config.toml
d_model = 320
d_shared_expert = 0
router_score = "sigmoid"
batch_tokens = 131072
train_tokens = 650800000
Below are experts of layer 3 (counted from 0) of a mixture-of-experts language model. Rows are named router (the router's row for the expert) and show model dimensions 128-191. Each number is 128 + 24 x the weight over its row's rms, rounded and kept within 0 to 255. Numbers have three digits each.
After each expert's rows: a language model's description of what the expert responds to. This comes from a sample of Wikipedia text that the model never trained on.

# expert 22
router:130115100121118130133104112134145154153137159093181115163121152110122085137124065114115142114095156144159167134092127118115127157143118173132107132121116179101122151111102108135104153156134102
Description: The and name initials

# expert 16
router:138079119136085116156093154160155152122123130129135124200155116092102118160113133062148146129138173166154148118082136157099166129175132133099126137182138165091107105146124136116141119150149138
Description: Vowel-consonant mid-word pieces

# expert 9
router:106116126101109125134140116138147137131108142131176103108171102126128122113116101084148113172098173131153125137093137115093141170187139131096145156139152184129123154085091121124118130101092130
Description: Hyphens, pipes, place prepositions

# expert 11
router:094107100129100113134082126103127082136173145123156165184120124117138106166123079091116160119102150152134170126082150125139141154130156132120114161140128133121134180126121156135122129127125155
Description: English mid-word pieces

# expert 23
router:129147074113099116148110125169137091139126112106161130130104096129124104143141058115107122119116122184163147142089177145122135169125126156127122140153130137076131118110107120142101114096125144
Description: Digits in years and figures

# expert 17
router:113102107124123111120102119165131130157164144123152130135158098169130110097141068085118136112113152150130167195132154156152152167139172140139106185129129158104103103102062153161113144123118142
Description: Numbers and possessives

# expert 19
router:091139116146087140194074119137132125116108136125158118148125135136141130140132110102118164137125166159137157173096127111051116158136154156115120129161155164132119149087096108161108151123127125
Description: Table cell separators

# expert 20
router:114090073097116118135124149150153137104128149090140120111127117143131103138158101096119149135138170137166119125119145139124149159138168186113129159133131157101111094099095145128090151141126158
Description: Capitals in proper names

# expert 7
router:130143130105088165110128123137124138090112127129159133135160110112087098123145126076125136128101149153115163128090138156107163178144147141097141144150087128139112115095101127163127145116135142
Description: Word-initial consonant pieces

# expert 8
router:124133080117122146126160109108128156146092124124148133135149120125145109125137091098124151130127159131147159127095133137117149156149118176113155122152109164094156122099109149135096136121129167
Description: Table rows and name pieces

# expert 1
router:113137106118105094128133085129107110152147138144152142129168105095138109110137110093099132173098172131156173137117165170101156158124142177108122143144104155093139152129103115155129156130104139
Description: Clause-opening function words

# expert 6
router:118099135108091118146102116127119120109138115112157086161135113151107095138130117104109163155104148177141146133102157137105137132131113127145125131163128148141106130101119138168114147118134144
Description: Table and list punctuation

# expert 18
router:108117124137113120098105125104136139101161128144142091158154105136158077141131099118130176138085131136126153120116136122115158166132133145115147147168108159080132154131111130122119155094129132
Description: Line breaks and taxonomy fields

# expert 13
router:087116147114085134139066085170110130121130110117130113157142142134130105146145119113117174109113118143185181131104142151082114167114139203082141168151137126078122127124115127112131132131132132
Description: Symbols and odd pieces

# expert 12
router:113098124117125140118114120156129163095141159104162085153178145140126114157139080139124162149073117116111160157093133137101160175196143135086119155175102169114137097132116146186109162115119137
Description: Word endings and periods

# expert 15
router:105137097145090084131150111106072115141097095126116086187127147142122105092102093116114153165119106181149135129109151112078135132140161147082140130124108179076145172113118158156104124120141174
Description: Vowel name fragments

# expert 3
router:103128111105088123171117115140133125150139126130157138125203128133147104101140123106117132147083170162148154178102147141078118126133141137097120160111160153134108173124108141134092136112112167
Description: Verb endings, following prepositions

# expert 0
router:117111136127104117102152136113141135146129168149154118095137094119110099100114100078103135133078150107103144131120161135072133133132161156092137145112142141123111127127092123119134125102140135
Description: Lowercase word-opening fragments

# expert 14
router:109131115096122081163121096110131124153129107144163131106146109110103105139113109121135150134110143148147156159128166176136159133189142131124159155113124179136121126112109140145105115117114119
Description: Hyphens and word openers